config.yaml
hidden_size: 192
n_experts: 64
hidden_act: "swiglu"
balance_loss: 0.00321
balance_bias: false
head_dim: 32
rope_theta: 10000.0
init: "trunc"
init_std_qkv: 0.0307
init_std_o: 0.0
init_std_up: 0.0307
final_lr_fraction: 0.1
batch_tokens: 262144
max_seq_len: 1024
train_tokens: 828500000
Below are experts of layer 7 (counted from 0) of a mixture-of-experts language model. Rows are named router (the router's row for the expert), gate (a neuron's input weights, with its number), up (a neuron's input weights, with its number), down (a neuron's output weights, with its number) and show model dimensions 0-191. Each number is 128 + 32 x the weight over its row's rms, rounded and kept within 0 to 255.
Before each expert's rows: "gets" lists some tokens that make up at least twice as much of what it gets as of all text. This comes from a sample of Wikipedia text that the model never trained on. Tokens count by the router's weight.

# expert 19
gets: "–", "the ", "| ", "In ", "in ", "("
router [144 126 138  69 102 144 153 165 113 166 118 117  80  46 184 112 140 121 145 172 145 139  72 157 146 102 102 160 122 117 114  66 145  69  86 175 131 177  72  84 129  98 111 153 130 139 143 130 110 100 156 144 133  63 130 153 158  94 147 116 143 109  80 106 159 195 160 168 161  95 118 172 162 128 151 125 134 112  74 104 112 120  75 118 148  64  85 129 115  98 108 134 170 171  99 125 145  88 146  99  88 163 107 150 193 136 165 139  87 160 121 115  75 109 143 145 142  63 155 126 132 116 123 186 109 152 109 172  73 105 152 114 148  94 165  87 155  96 181 125 108 128 180 142 116 137 162 148 168 167 169 143 128 122 156  90 141  82 149 130 181 129 128 141 176 185  97  97 113 102 127 149 184 155 153  82 113  84 121 148  79 175 104 178 129  93  81 124  80 100 146  78]
gate7 [149 110  96 155 143 137 167  89 149  90 113 116  88 133 122 191 111 148 158 122 143 194 109 134 113 114  83 149  96 106  92 111  97 113  61  89  77  76 141 119 101  74 122 156 109 124 118 186 149  78 115 125 113 125 133 137 157 103 169 136 154 130 176 127  82 123 137 124 122 112 110 128 113 124 128  82 138 147 159 122 183  63 106 143 133  70 131 121  93  87 109 108  79 122 104 144 102 123  90 156 146 185  82 171 150  59 140 137 100 138 147  98 133 129 113  87  99 115 123 150 101 182 162 180 119 157 175  95  99 185 127  59 202 147 114 169 111  93 159 103 130 158 100 155 118 135 110  92 100 121 132 103 116 175 115  69 103 170 138 164 158 199  87  65 103 138  97 134 163 193 172 129 119 178 113 137 153 167 107 139 115  75 190 150 136  98 131  38 170 136 146 163]
up7 [166 151 169 123 110 124 129 127  96 161 147 145 164 118 110  91 206 121  93 166 117 122 152 102 164 192 144 154 125 111 174 141 126 135 131 130 183 160  95 110 124 195 107 143 142 153  98 122 138 133 181 122 230 113 125 114  96 149 151 148 140 103  83 164 120 118 203 113 130 133  78 133 142 122 108 179 112 120 116 160 106 164 125  88 162 200  69 155  86 148 154 164 160 113 194 128 123  46 166  71 116  57 182 114  80 199 115  94 157 116  95 158 136 111 125 159  93 149 151 133 146  96 194  96 144  99 126 127 138  69 135 164 101 151 111 120 167 119 117 138 117 107 130 109 138 159 125 159 131 127 121 110 138  67 144 128 145 105 134  96 131  91 214  90 185 122 135 101 119 150 138 102 140 139 112 112 121  87 134 112 178 183 140  79 117 153 117 200 104  88 129  77]
down7 [164 191  99 123 154 104 101  83 122 111 107  62  86 103  90 136 208 152 129  80 109 132 135  71 182 105 118 170 154 214 134 130  90 118 130 155 166 161 116  98 120  87  80 116 156 154 185 157 134 143 156 120 136 147 138 134 159 148  88 120  74 135 137 141  52 134  99 125 146 120 144 128 119 131 113 134  90 121  96  84 156 133 140 143 141 130 144 155 120 112 152 145 106 108  51 118 158 128 168 138 131  75 179 139  63 181 106 110 137 138 137  36 121 105 151 180 144 144 109 154 105 137 132 240 189  99 124 120 107 109 143 125 159 131 129 127  69 116 119 159 164 138 139 149 128 182  86 158 140 141 147 101 111  76 138 177 114 137  93 148 148 142 177 153 125 153 155  78 165 159 130  73 114 116 103 188 141  97 160  93 170 111 175  73 110 135 106 135 132 143 180 176]

# expert 46
gets: "| ", "; ", "\n", ":", "/ ", "_"
router [140 119 152  74 130 148 191 148 119 147 176 124  85  76 159  84 156 118 158 170 171 170  85 125 158 136 112 141 118 136  99  82 141  71  96 157 118 157  94  86 177 111  93 130  99 151 158 132 139  93 140 107 170 122 136 158 163 109 115 109 145  87 115 104 138 144 157 145 136 124 133 200 145  97  77 112 117  85 131 141 198 134  59 104 134  64  50 140 117  95  94 103 143 119 126 108 159 100 155 117 108 122 127 130 232 173 152 122 125 166  71 130 120  72 170 149  90  78 178 165 133 100 155 171 137 148  96 143  99 116 177 157 167 161 159  96 137 105 176 122  85 123 164 178 148 168 161 159 154 141 177 138  90 106 140 107 164  86 128 129 151 168  68 163 128 200 146 124 101 108 110 139 143 121 141 111 136 117 166  99 140 180 131 147  72 106  87 182  70 137 130 127]
gate6 [107  68 121 109 139 127 182 141 193 150 175 164 121 123 107  97 193  97 140 193 102 135 105 156 150 103  95 128 127 134 129  68 103  93 166 145 123 166 156 110  86  75 150 137 143  49 116 133 128  68  89 147 135  97 122 122 185 130  86 126 159 103 129 112 167 122 167 138  82 172 157 108 120 174 109 137 164 111 164 173 128 166 141 138 133 138 110 164 196 107 195 151 180 123 150 123 168 142  75 110  86 148 136 142 188 127 117 127 101 117 150 122 158 130 114 125  81  73  88 100 118 124 190 150  52 178 155 131 115 124 116 141 166  94 152  61 102 138  64 112 157 169 105 185 109 132 120 184 172 172 143  86  84 137 109 182 142 114 116 143 173 209 135 143 152 137 135 157 122  78 173 101 162 107 114 104 125 114 129  95  85  94 141 111 120  93 122  80 106 116 142 165]
up6 [119 147 120  97 132  81 151 149 151  68 170 163 127  83 162 139 201 116 102 146 165 100 104 146 161 112 167 136 106  97  87  86 105 150 154 109  89 116 158 129 114 118 151 119 150 118 119 121 126  60  89 121 132 106 103 127 161 161  73 113  98 103 128 108 143 166  95 128 202 137 160 107  62 171 113 136 147 151 114 181 132 115 149 168 112 132 122 170 169 135 139 169 151 170 165 176 117 162 141 158 113 125 133 163 168 173 130 121 176 127  97 100 150 109 112 110 112  90 103  92  80  76 140 119  26 118 121 120 109  97 111 130 106 110 129 106 177 178  10 127  76 180 110 137 152 140  75 145 122 147  86 130 168 116  86 113 188 154 124 138 156 208 106 132 108 155 134 115  65 133 169 125 146 115 112 105 124 167 194  80  49 142 111 125 149 122 130  96 116 119 139 174]
down6 [ 79 150 138 106 166 131 196 107 147 120  87 137 120 137 133 115 182 158 105  95 163 146 164 152 143 134 167 146 132  95 127 171 128 153  52 167 147 160 160 150  84 140 160 171 135  74 106 158 122 108 144 128 158 134 171 138 136 191 125 134  86 110 115 101 124 105 137 113 139 147 103 121 110  64 146  99 116 119 149 197 106 130 175 134 139 101 101 120 139 165 167 157 108 101 158 126 131 174 131 152 110  12  76 142  76 148  95 212 119 105 207  74 166 108 110 142 163 128 104 175 117  81 156 139 118 133 123 125 124  91 159 234 120 125 155  71 114 164 140 142 133 161 138  82 122 103  61 126 123 152 112  85 120 136 118 113 151 154 119 116  43 139 125 114 122 148 149 131  95 157 163 135 133  79 149  85 116 141 123 136 127 136  93 140 149 144 108  64 128 211 170  93]

# expert 27
gets: "a ", "the ", "an ", "American ", "A ", "first "
router [176 106 137 104 114 149 161 164 121 164 157 200  84 107 154 115 152 116 144 142 171  96 103  88 162 106 139 167 139 132 118  65 129 102 109 145  98 158  98  88 160 111 102 155 121 109 142 147  76 119 129 128 132  85 126 159 167 122 120 148 136  86 102 118 159 153 165 162 174 100 124 173 147 101 139 107 124 117  85  82 172 102  94 112 159  86  92 147 152 121 112  81 157 176  93 118 168  90 166  89  91 198  82 202 164 157 136 138 120 136 107 131  74  83 160 175 129  95 184 110 138  93 134 190 164 143 105 174  88 104 169  96 141 120 158 112 171  92 166  86 101 115 114 162 127 172 136 147 115 179 143 127 107  87 109  85 164 106 177 184 158 150 103 137 165 157 108 100 104 102  86 174 133 137 207  91 157  77 146 132 105 163  94 166  72 134 125 173  73  67 127 105]
gate1 [131  89 117  68 138 145 169 226 144 164  85 127 184 165  89 147  92 140  87  94 158 124 144 152 101 131 131 165 121  52 117 158 116 149 125  95 161 188  88 146 122 180 123 179  71  84 169  88 106 159 100 127 129 119 172 169 161 122 162 155 191 131 124 151 147 132 100 109  75 139 141 152  84 111 132 175 131 132 179  85 127 140 130 137  56 134 153 122 183 206 107  78 121 100 160 128 109  97 149 127 110 140 131 114 126 177 130 151 129 144 163 126 124 176  93 126 139 136 126  81 189 115 102 118 169 156 160 165 152 163 196 135 113 143 219 127 140 105 173  90 158 127 104 147 111 129  83 111 111 127 125 141 191 121  71 100 114 116 165 152 137 110 129 135 133 124 134  51 151 108  88  89 154 142  95 125 102 124 111 150  79 101  82 130 132  72 161  95  77 143 138  97]
up1 [153 146 163 126  99 156 154 158 127 121 143 192 168 133 118 147 132 130 126 102 100 145 102 155 187 112 118 102 164 150 102 138 114 125 100 130 119 121 121 123  78  89 113 121  90 157 129  77 138 158 106 109 124  95 137  97  78  70 135 130 163  98 131 121 135 165 116 123 104 132 129 132  80 110 139 216 128 144 191 147 154 150 116  81 122  85 141 126 158 116 170 150 167  94 177 139 147  86 196  48 176 131 139 100 113  80 145 177 160  92 133  85 193 113 112 110 129  99 154 146 125 181 173 111  98 169 173  89 152 138 129  92 190 115 185 134 128 140 161  69  97 142 129 107 146 129 105 139 120 137 106 133 217  31 149 160 150 125 113 154 166 160  92 185  81 110 128  54 126  84  98 159 102 141 150  96 161 155 132  97 127 105 166  77  77  79 115  81 141 143  80 148]
down1 [ 74 149 104 140 162 127 148 193  95 163 123 104 137 133  66 108 109 145 142 170  95  76 166 145 102 105  84 171 154 127 191 130 181 160 177  57 121 123  98 126 112 137 165 180  79 107 131 174 146 149  87 154 122 101 111 108 173 113 148  92 149 179 143 155 131  83 188 138 149 131 115 154 177 175 141 102 112  83 114 142  74 164  40 134 162 145 135 131 123  83 109 101 155  93  70 133 122 157  91  96 104 196 115 208 156 120  97 119  95 110 167 140 120 112 144 148 135  88 168 131 101 122  66  85 140 124 149 123  26 112 134 118 105 118 157 133  96  81 156 151 150 135 114 127 123 106 160  53  88  76  86 103 147 140  98 132 101 135 152  97 107 159 102 139 150 158 152  73 157 132 165 126 152 122 127  99 115 135 130 168 118 144 106 112 173 150 127 168 115  76  78 111]

# expert 35
gets: "- ", "the ", "| ", ": ", "The ", "= "
router [146 107 164  57  89 153 148 151 121 166 182 158 117  91 170  80 171 109 164 111 163 165 120 116 160 108  75 142 132 118  77  81 143  66  92 174  99 153  81 109 136  78 114 134 121 104 161 148 138  56 153  99 129 123 130 128 129 130 116 156 133  77  97 110 147 151 149 171 158  70  93 171 158  84 108  83  79  89 106 112 194 112 102 106 118  98  85 160 143  82 107 106 164 172 111 102 147  89 149  87 115 129 130 159 200 166 181 130  82 159  97 165  82  94 136 153  78  56 138 126 120 107 145 156 127 154 124 188  93 106 140 125 154 123 169  93 143  77 169 119 101 125 179 106 164 170 159 172 137 180 171 167  86 125 109 113 142  83 149 121 135 175  84 114 143 155 119 121 106 108 109 126 183 165 186  98 141 126 120 116 117 171 126 176  98 100  96 128 115 123 153  83]
gate3 [156 152 105  99 109 139 131 117 164 159 121 192 117 120 138 114 141 123 201 103 124 147  62  94 140 118 130 147 159  83 112 125 159  86  83 194  99  86 117 163 142  98 146  82 151 131 177 178 117 122  77 131  96 156  79 165 128 133  78 148 163 167 135 191  95 141 192 169 171 140 112  94 126 123  49  75 138 123 139 108 171 201 118 132 133 104 113 151 153 133  62 109 110  85 159 151 107 199 105  93 131 129  58 161 133 130 137  90 140 153 137 117 123  61 124 143 165 120  95 129  59 114 176 119 129 106 107 128 157 147 148 138 146 119  75 106 109  86 121  71 140 129  84 140 153 113 105 127 117 132 146 168 157 103  92 139  85  83 125 117 234 171 142 123 159 170 114  76 137  78 148 115 159 147 131 112 114 125 123 123 196 130 112 147 178 103 141  77  97 139 159 110]
up3 [144 140  83 154 104 110 141 122 129 142 143 112 126 112 161 183 128 101  97 145  93 154 171 150 117 140 163  29  87 159 130 120 137 196 168  98 142 119 144  75 177 149 121 167  72 125 137  79 128 114 149  81 134  97  90  97 142 130 145  96  90  86 115  90 131 116 131 105  80  96 107 130 165  40 114 142 105  62 172  77 126 100 118  58 137 144  92 114  85 100 186 131 163 159 102 120 148 116 147  95 107 135 148 150 133 169  95 132 168  83  72 148 139 156 125 126  53 103 184 164 219 108 127 131 161 144 167 144  92 135 148 131 137 187 182 162 155 138 130 143  55 139 102 144 131 159 157 137 132 107 147  74 114 103 127  47 176 127 148 137  89 117 127 137 116 119 109 102  85 190  92 140 114 111 133 114 132  75 110  97 122 130 187  94 123 140 103 137 159 120 153 174]
down3 [117 156 124  67  94 130 171 110 145 155 155  79 112 193 126 139 123 122 169 163 142 150 150 135 122 133 120 129 145 126 102  23 159 155 137 163 134 109 111 145 193 135 144 119  88  95 126 150  90  90 118 183 120 168 135  88 154  78 113 139 101 164 159  91 120 153 130 149 141 154 120 118 154  90  86 163 154 179 120 137 159 150 118  54 133 126 160 161  80  99 116 105 169 149 124 160 141  99  90 124 120 195 131 178 156 153 151 133  71 149 102 118  87 173 150  93 115  40 120 122 132  61 106 119 194 141  79 112  98  81 130  93 111 114 117 140 157 105 133 118 151 129 133 173  95 148  95 161 134 116  97 110 132  95 141  36 190 130 136 134 176  94 137  79 133 129 108 146 166 205 120 147 134  98 157 161 143 123 140 103  80  83 170  69 180 109 119 112 155 187 133  79]

# expert 32
gets: "the ", "his ", "a ", "s ", "The ", "their "
router [161 135 171  82 109 158 161 158 103 174 145 189  76 107 151 107 182  98 154 165 188 151  91  98 150 133 115 162 147  97 117  80 144 112 140 149  83 148 109  67 154 122 132 171  94 133 151 171 104 126 158 128 128  87 119 137 141  93  95 133 151  65  78  98 145 151 161 150 149  92  96 192 166  96 112 101 107 107  79 130 175 119 109 117 126 107  97 178 163  92 122  75 145 148 105  96 143 108 146 103  96 237 109 205 140 141 158 114 126 143  84 134  98  92 179 123 101 121 152 137 177 112 172 164 121 152 107 174 122 113 137  90 176  78 169 108 161  85 150  81 119 100 132 132 147 177 135 145 135 122 165 164 118 135 117 132 168  88 158 144 157 148 108 144 160 172  87 101  83  91 104 149 163 155 197 101 126  79 178 125 124 183  98 155 106 131 137 172  81 110 181 119]
gate7 [ 91 153 126  87 100 104 153 132 128 140 107 153 126 136 105 113 140 116 150 131  94  95 140 124 121 140 125 142 139 121 181 218 119 132 127 113 129  76 168 154 216 132 118 137 136  80 165 144 146 106 123  81 152 132 127 139 136  94  73 121 134 158  83 197  98 146 139 104  89 119  66 179 102 164 121 127  80  97 133 216 183 150 105 101  96  69 180 143 102 135 193 176  62 131 132 148 128  87 170 153 135 162 136 105 145 115  97 156 152 142 150 165 179 145  89 103 155 161 110 176 150 149 199 108 159 159 169 107 153  88 161 154 141 114 154  71 141 129 143 132 150  85  79 121 179 151 110 188 124 107 130 176 147  63 146 190 120 116 139 132  72  90 127 133 160 142 172 183 121 143 148 138 122 122 164  99 144 152 125  41 159 118 103 146  90 145 141 177 144 132  83 111]
up7 [ 94 134 110  92 151  93 143 177 127 100 134  93 135 142 120 131  64 116 143 151 112 100  76 205 156 131 154 114 109 125 154 150 148  84 161 135 136 139 103 126 156 169 105 130 156 134 181 114 139  82  50 139 150 132 124 137 143  85 122 134  96 171 110 146 132 184 129 137 123 132  76 181 123 143 136 193 138 178  80 155 135 161 124 141 111 111 199  90 116 105  62 194  39 147 128 188 142 130 115 209 157 131 113  86 146 107 131 147 153 148  78 157 162 102 148 174  93 119 149 191 162 117 161  88 162 101 111 150 125 133 102  75 152 150 129 121  94 132 121 108  48 150 148 118 130 225  97 148  70  95  57 156 140 146  84 158 131 124 121  66 115 112 141 118  64 123 101 130 137 142  98 158 126 137 179 109 119 158 133 127 113 146 137 152 169 158 143 137 195  95 141 130]
down7 [144 128 163 147 147 104 129 114 101 131 166 136  89 115 149  63  92 149 144  90  90 137  99 178 124 143 176 165  95 207 137 207 112  90 124 140 126 103 107 117 108 110 114  79 105 106 169 110 105 143  85 161 138 146 154 153 129  77 129 166 138  51  76 120 127 122 123 119  59 117 178 105 136  57 137  77 139 147 128 182  96 131 141 108 157 109 120 105 160 192 121 120  87 182 169 112 117 135 115 141 138  90 134 110  79 124 142 175  73  97 160 119 167 121 153 141 130 125  95 132 100  78 164 116 155 193  84 165  96 113 132  83 149 129 109 152 138 151 117 138 190 117 170 135 142 145 129 146 122 129 174 204  83 133 168  96 149 116 100 126  93 150  98 127 129  66  98 123  94 147 129 225 193  99 145 158 146 150 103 116 148 102 118 102 102 154 171  96 142 219 108 163]

# expert 56
gets: " ", "of ", "in ", "1 ", "No", "1"
router [146  81 117  95 134 141 193 127 126 175 161 169  98  84 171 122 185 119 162 143 161 180  94 113 149 115  93 172 133 144 110  89 155 107 154 146 107 111  64  89 147 100 122 120 106 150 128 177 103 107 193 134 122  94 130 169 187 132  85 151 129  94  95 126 170 168 125 165 196 108 155 207 161 118 100  97  87  65 141 138 161 107  48  97 134  93  81 141 160  61  81 122 132 172 113 134 142 139 145 138 125 179 147 134 163 157 175 120 106 180 109 177 150  57 167 113 101  88 155 151 138 120 158 148 120 177  89 140 126 137 165 116 137 122 163 101 109 126 150 138 145 102 130 136 179 170 176 159 137 184 131 165  92 138 117  85 177 117 133 151 138 133 115 131 133 118  99  85 143 116  83 151 184 151 121 103 126 113 177 115  67 152 120 194 159 162 127  86  89 105 173 103]
gate3 [141 142 143 165 144 150 171 145 134 111  98 129  68  86 137 124 168 121 179 164 120 105 170 108 153 104 175 103 150  39 121 127 156 151 130 147 180 166 127 184 153 128 132 156 187 118 112 116 130 148 105 150  70  66 148 137 137 136 140 129 152 133 141  93 187 137 163 152 152 132 159 122  93 113 107 123  68 126 190 159  92 150 149 178 103 121 191 123 167 169 150 115 116 185 157  78  58 187 115 133 142 189 117 146 141 148 143 165 154 146 112 225 103 143 102  94 117 115 148  99 176 101 110 129 191 131 139 141 118 160 155 143 131  70 140 131 155 145 105 137 116 108 101 214  57  63  92 122 155 151 136 121  82 136 123 109 100 131 126 130 138 131 136 142 125 167 144 112 122 102 143 103  56 104 146 152 138  83 134 100 127  99  63 207 174 152  81 120 123 118 171 100]
up3 [126 121 124 135 163 135 182 120 102 131  78 137 153 177 102  98 111 131  62  69 119 191 155 120 126 153 153 130  76  99  93  98 171 161 120 134 148 129  76 146 151 119 105 131 103  93 132 121  39 131 147 142 146 120 147 155 182 142 111 170  96 142  60 127 120  87 113 131  86 183 122 119 130 133 124 139 161 135 106 129 176 129  94 108  83 146 128 175 124 136 125 139 101  87 174  80  83 132  71 129  67 134 124  91 115 100  69 152 108 128 104 112 186 166  63 133  94 158 200  97 157 146 121 172 184 136  88  72 163 108 120 160 135  94  87 113  66 130 141 144 105 154 102 114  96 155 193 171 159  96 152  97 131 163 148 176 120 102 192  99  54 100 133 116 120 164  75 107 135 192 125  86 111 166 140  91 161 146  98 117 147 133 116 191 133 184 131 124 139 110 163 133]
down3 [126 120 139 114 104 163 154  99 172 176 124 168 105 118 133 103 158 162  83 143 133 135  94 156 186 126 100 123 155  66  83  81 131 123 161 142 147 136  88 104 140 102 121 206 113 137 137 119 129 180 150 172 150 104 111 124 154  93 169 113  74 174 168  50 175 112 110 135 136 132 137 136 109 124 178  75 153  85 150 122 128  49 111 100  85 128 140 162 117  80  98 128  70 100  67 140 144 155 168 115 133 145  66 154 138 157 124 143  89 105 158 152  54 110 101 102 141 121 111 162 117 135 114 155 101 173 125 101 142 126 116 127  88 113 112 178 129 115 163 136 116  63 109 121  79 122  73  76 133 211  91 190 109 187 145 215 114 139 124 149 152 125 118 138 164 187 124 150 120 133 107 115 189 131 125 162 150 157 130 181 121 139 162 116 181 126 173 101 190 108 177 126]

# expert 54
gets: "the ", "-", "The ", "'", "a ", "s "
router [138 134 157 114  96 157 140 149 118 186 169 170 117 105 160  97 174 101 175 133 167 196  72 103 143 126  93 160 164  94 115  88 168 124 117 163 129 155 103  80 134 147  92 142  86  78 159 177 138 123 164 101 176  95 105 150 171 137 114 148 137 127  68 120 143 163 144 160 168  80 118 152 157 101 123  84 104  89 116 126 186  73 109  83 105 101  65 137  90 128 104 113 123 180 109 136 147 120 160  77 101 191 138 175 157 169 165 134 118 144  84 142 112  54 137 132  71  91 161  91 190 103 138 125 125 150  91 161 134 121 187 115 166 117 169 104 139  85 188 139 103 111 149 116 173 166 128 155 153 140 157 169 125 110 149  94 191  90 167 108 150 187  96 119 137 165  95 110  96 102 126 179 165 164 171  77 143 100 126 126 161 156 139 121  78 128 112 132  69 127 123  79]
gate6 [ 92  94 118 143 145 167 112 155 118 162 151 165 145 138 101 165 176  98 136 129 123 207  90  52 163  63 119  82 166  82 181 175 126 102 106 153  98 143 141  97 151  91 122 149 107  94 119 126 131 147 143 189 168 133 114 127  88 134 165 104 103  93 118 114 131 158 100 124  85 130 113 152 169 142 100 136 108  69 173 126 156 124 108 149  95 176 119 166  78  87 173 179 107  49  94 106 188 134 186 108 147 130 159 131 136 154 153 104 177 128 139 125 135 141 115 116  85  92 102 126 126 142 104 122  75 125 126 124 128 137 192 138 100  78 118 123 153 126  85 161 147 156 139 155 143 139 157 164 187 116  76 191 124  76 106 125  79 183  95 132 142 164 181 141 127 151 163 118 100  80 158 141  89 163 220 145 124 133 116  72 170  93 132 133 168 178  90 176  93 120 134  87]
up6 [141 109 174 156  37 166  95 125 116 135 136 149 177 108  94 119 149 167 110 146 127  88 163  78 164 113 138 138 141 132  70 179 146 141 136 122 109  83 119  96  96 112 140 172 130 212 132 142 107 159 108 105 116 173 139 108 186 144 154 162 118 154 114 136 147 168 114 179 134 129 118 117  87 161  97  60  86 149 148 149  85 166 118 113 142 161  62 125 150  81 199 133 168 184 134 121 148  78  95  98 160  74  89 112 138 144  77 110 103 123 123 145 113 133 126 118 155 133  45 196  87 158 152 154 107 109  87 115  88 126 124 120 118 135 117  36 136  89 125  94 174 102 150 141 143 104  68 155 146 199 133 115 184 113 124 184 173 157 113 123 161 149 117  64 148 118 164 141  94 137 131 126 117 188 109 141  82 126 136 117  94  73 122 136 147  92 126 113 116  80  79 124]
down6 [133 126 160 148 109 177  75 139 212 121  93 129 142 117 177 123 117 127 140 102 119 152 162 153 160 164 108  42 142 172 153 146 125 137 117  85 127 123 119 141 196 164 146  86 121 149 148  69 104 163 127  86 137 180 153 113 141 104  92 111 142 176 142 146 110 149 105  90  90 149 123 130 164 105 116 139 154 124 114 169 124 143 192 179 128  98  62  94 108 146  95 158  86 162 140 121 131 122 131 142  99  70 141 136  84 147  95  89 146 142 107 170  96 158 177  97  95  95 168  94 211 145  63 126 125  92 119 200 190 125 157 154 190 162  91  96 133  78 134 120 101 123 135 115 131  92 118 117 126 203 159 142 137 132 129  82 124  59  98 112 119 127 117 133 103 150  77 171 142 114 173 154 153 153  88 162 148 125 166 122  87 191 156 156 108 148 103  81 171 201 124 119]

# expert 43
gets: "\n\n", "==", ". ", "\n", "== ", "==="
router [189  91 159  92 105 131 162 140 124 160 145 180 101 123 144 132 121  99 159 151 123 154  82 104 151 125  83 165 126 109 137  78 153 101  74 154 143 134 116 122 149 113  85 176 118 144 124 142 109 117 174 123 143 137 129 192 155 140  86 119 115  88  81 128 120 180 177 136 155 126  80 166 150  66 116 103 130  95 107  91 184 108  71  78 135  45 119 179 138 138  96 105 112 165 107 119 156 137 179 129 151 157 153 152 226 168 172 130 134 169  76 157 104 121 161 158 115  90 145 145 190 106 148 194 115 128  92 135 118 114 147 140 155  98 123  98 154 115 158  83 100 133 193 183 164 153 177 154 150 166 163 141 123 103 154 112 132  85 185 144 179 184  90 114 140 146  92  47  82  84 119 127 170 112 160 109 154 120 108 143 103 157 160 162  81 117 137 122  83 132 149  92]
gate1 [108 128  82 118 133  87  89 160 172 149 119 129 123 117  82 181  89  38 162 135 161 120 152 119 106 138 163 134 102 160 184 149 115 168 176 163 112  92 156 175 138 139 142 124 119  91 123  95  87  83 103 116 142  86 119 101 208 105 110 171 124  87 158  88 170  78  92 109 158 153  70  92 107 153 139 119  79 143  84 135 123 167  93 139 149  84 164 136 106 123 107 133 125 153 111 119 136 128  79  89 110 183  89  91 152  95 122 133 132 109 108 125 171 148  89 136  90 136  87 109  38 154 133 133 127 137 129 118 141  93  99 101 162 119 145 149 146 116  65 133  84 123 140 133  80 184 110 142 156  88 101 136 219 130 104 157 129 121 130 161 109 148 163 126 116 136 114 160  75 150 136 110 103 140 151 172 109  91 129 115 138  71  82 169 180  53 182  70 133 173 201 140]
up1 [110 149 108 123  98  95 100 139 179 148  55 135 118 144 110 181 119  77 144  97 134  63 119 138  59 107 118 156 124 136 192 116 157 144 157 112 148  84 143 166 166 157 154 138 148  87 166  94  77  94 110 162 119 153 134 102 122  64 128 194 139  67 115 135 173 106  72 102 136 148 113  93 161 146 158 142 123 148 126 171 159 138 132 169 143 124 136 137 109 135  53 103  90 128 120 150 171 155  95 133 118  73 125 117 110 112 149 153 159  98 110 165 140 149 146 140 170 177 130  74 120 111 100 112  90 134 123 137 113  58 121 172 177 124 155 146 160  94 104  88 136 145 122 148  40 113 124 109 159 101 104 143 204  71 145 161 147 108 132 153 127 152 121 104 147  98 158 184  51  92 186 124 136 121 121 137  56 104  90 119 139  98  51 171 149  72 135 111  92 168 150 168]
down1 [157 106 146 127 173 123 183  68  87 107  80 173 131 139 197 167 197 157 144 144 126 122 140 111 122 115 144 139 126 118 100 119 146 141 138 101 129 130  97 118 140 133 153 131 142  73 149 109  80 171 165 147 105 100 175 150 158 121 147 106 182 149  91 130 157 127 121 102 159 129 153 172 213 131 145 183 132 138 163 129 145 124  99 131 132 109 105 144 111  72  96 103 128 100  86 118 145  56 113 114  84 255 182 136 177 105 108 132 131  87 155 137 154 140 101 105 124  51 102 111 116 131 183 119 162 117 137 131 119 145 133 127  96 117  99  65 156 161 168 158 171 119 188 124 146 172 205 144 138 117  88 145 148 141 132 140 117 127 141 142 144 107 100 149 135 157  53 122 136 138 133  96 189 128 134  92 120 113  77  80 118 156  33 115  84 146 153  98 120 137  89  88]

# expert 15
gets: "–", ", ", "in ", "September ", "October ", "May "
router [178 134 168  86 115 185 168 150  93 178 130 160  83 100 181 100 144  79 174 159 156 165  87 131 120 123  84 147 138 113  86 103 164  78 100 148 144 128 105  72 161 123  58 161 115 126 165 153  97 100 182 135 175  80 137 184 128 132 114 168 169  96  83  96 144 158 172 169 131  96  84 163 143 119 131 123 156  65 117 117 182 108  71 120 123 103  80 145 114 109  85 108 149 166 113  81 126 116 152  83  89 156 145 149 199 167 179 148  96 140  80 161 106  96 147 137 114  94 152 139 161 110 128 131 158 159  95 154 100 115 129 101 177  92 170 122 108 134 180 142 123 105 190 146 156 164 144 168 185 173 195 139  98 125 132  96 159 113 141 101 184 168  97 126 150 153 103  94  95  86 151 138 175 152 136  96 158  72 136 142  96 153 131 140 105 145  78 145 110 122 140  85]
gate7 [109 172 118 132 150 150 108 132 106 145 116 147  23 112 186 131 130 163 179 150 134 120 147 134 143 107 153 125 131 169 128 111 145 113 157  96  68 102  84 108 168 125  71 168  76 118 178 102  87 131 141 139 151 119  94 100 121  78 149 213 125  84  35 151 134 146 148 110 150 166 161 100 139 146 157 113 111  93 108 149 122 111 125 154 139 143 122 108 126 155 119 121 149  87 106  72  89  88 110 115 105 125 221 171 144  96 129 150  93 110 127 198 128 149  96 191  73 153 109  99 122 169 154 137 139 158  97 141 169  78 130 115 160 133 194 120  67 113 157 142 116  95 155 109  68  72 162 123 135 104 166 140  89  87 173 123 126 132 130  66 154  99 170 100 144 146 136 104 144 144 136 168 141 227 121 139 171 105 154 153 132 125 144 144 146 192 133 128 121 180 153 117]
up7 [184  85 103 150 126 110 128 137 129 100 156 111 179 116  58  99 129  81 165 130 151 122  73 102 159 109 132 142 134 104 179 105 110 133  96 140 124 117 189 176 113  76 135  79 150 139  79 200 102 123  77 115  93 147 105 135 179 169 126  32  51  89 175 135 137  52  79 130 160 144  62 121 158  78 104  79 121 180 121 114 122 197 123 136 148 107 140 101 153 151 132 125  87  71  89 162 143 131 143 127 141 163 149 111 129 150 116  98 166 150 119  94 132 116 138  86  83 160 137 150 110 132 118 125  87 137 161  79 113 162 137 134 105 184 107 185 184 122  82  78 120 154  69 167 158 163 167 183 113 112  77 148 182 105  91 161 152 109 151 138 107 141 112 164 119 127 148 161 120 125  87  93 148 111 123  82 109 125 147 149 112 134 142 109 102 111 180 128  72 106 120 107]
down7 [172 138 150 174 135 157 135 171 102 149 179 144 169 137 164 150 114 119  82 168 157 155 190 150 173 110  97 245 125 193  63 130 114 102 106 167 147 132 130  65  90 147 140 207 127 129 182 114 135  81 125 113 196  62 174 161  53 110  94 117 134 131 140 152 136 185 116 122 127 188 114 139 116  80 129  96 124 130 104 120 134 144 109  64 121 153 139 113 104 175  99 114 136 122 111 127  94 116  82 177 142 191 140 143 215 137 110 136 136 105  90 156 169 106 176 120 116  99 142  92 149 124 166 133 181 109 159  75 134 115 129  68 122 142 162 104 134  99 114  91 132  91 127 146 153 128 125 133 100 154 131 138  86 151  99 132 162 101 191 149 205 108 113  87  93 148 116 140  98 134 144 161 105 114  73 101 140 121 131 145 107 125 100 164  99 123 124 121 108 151  93  86]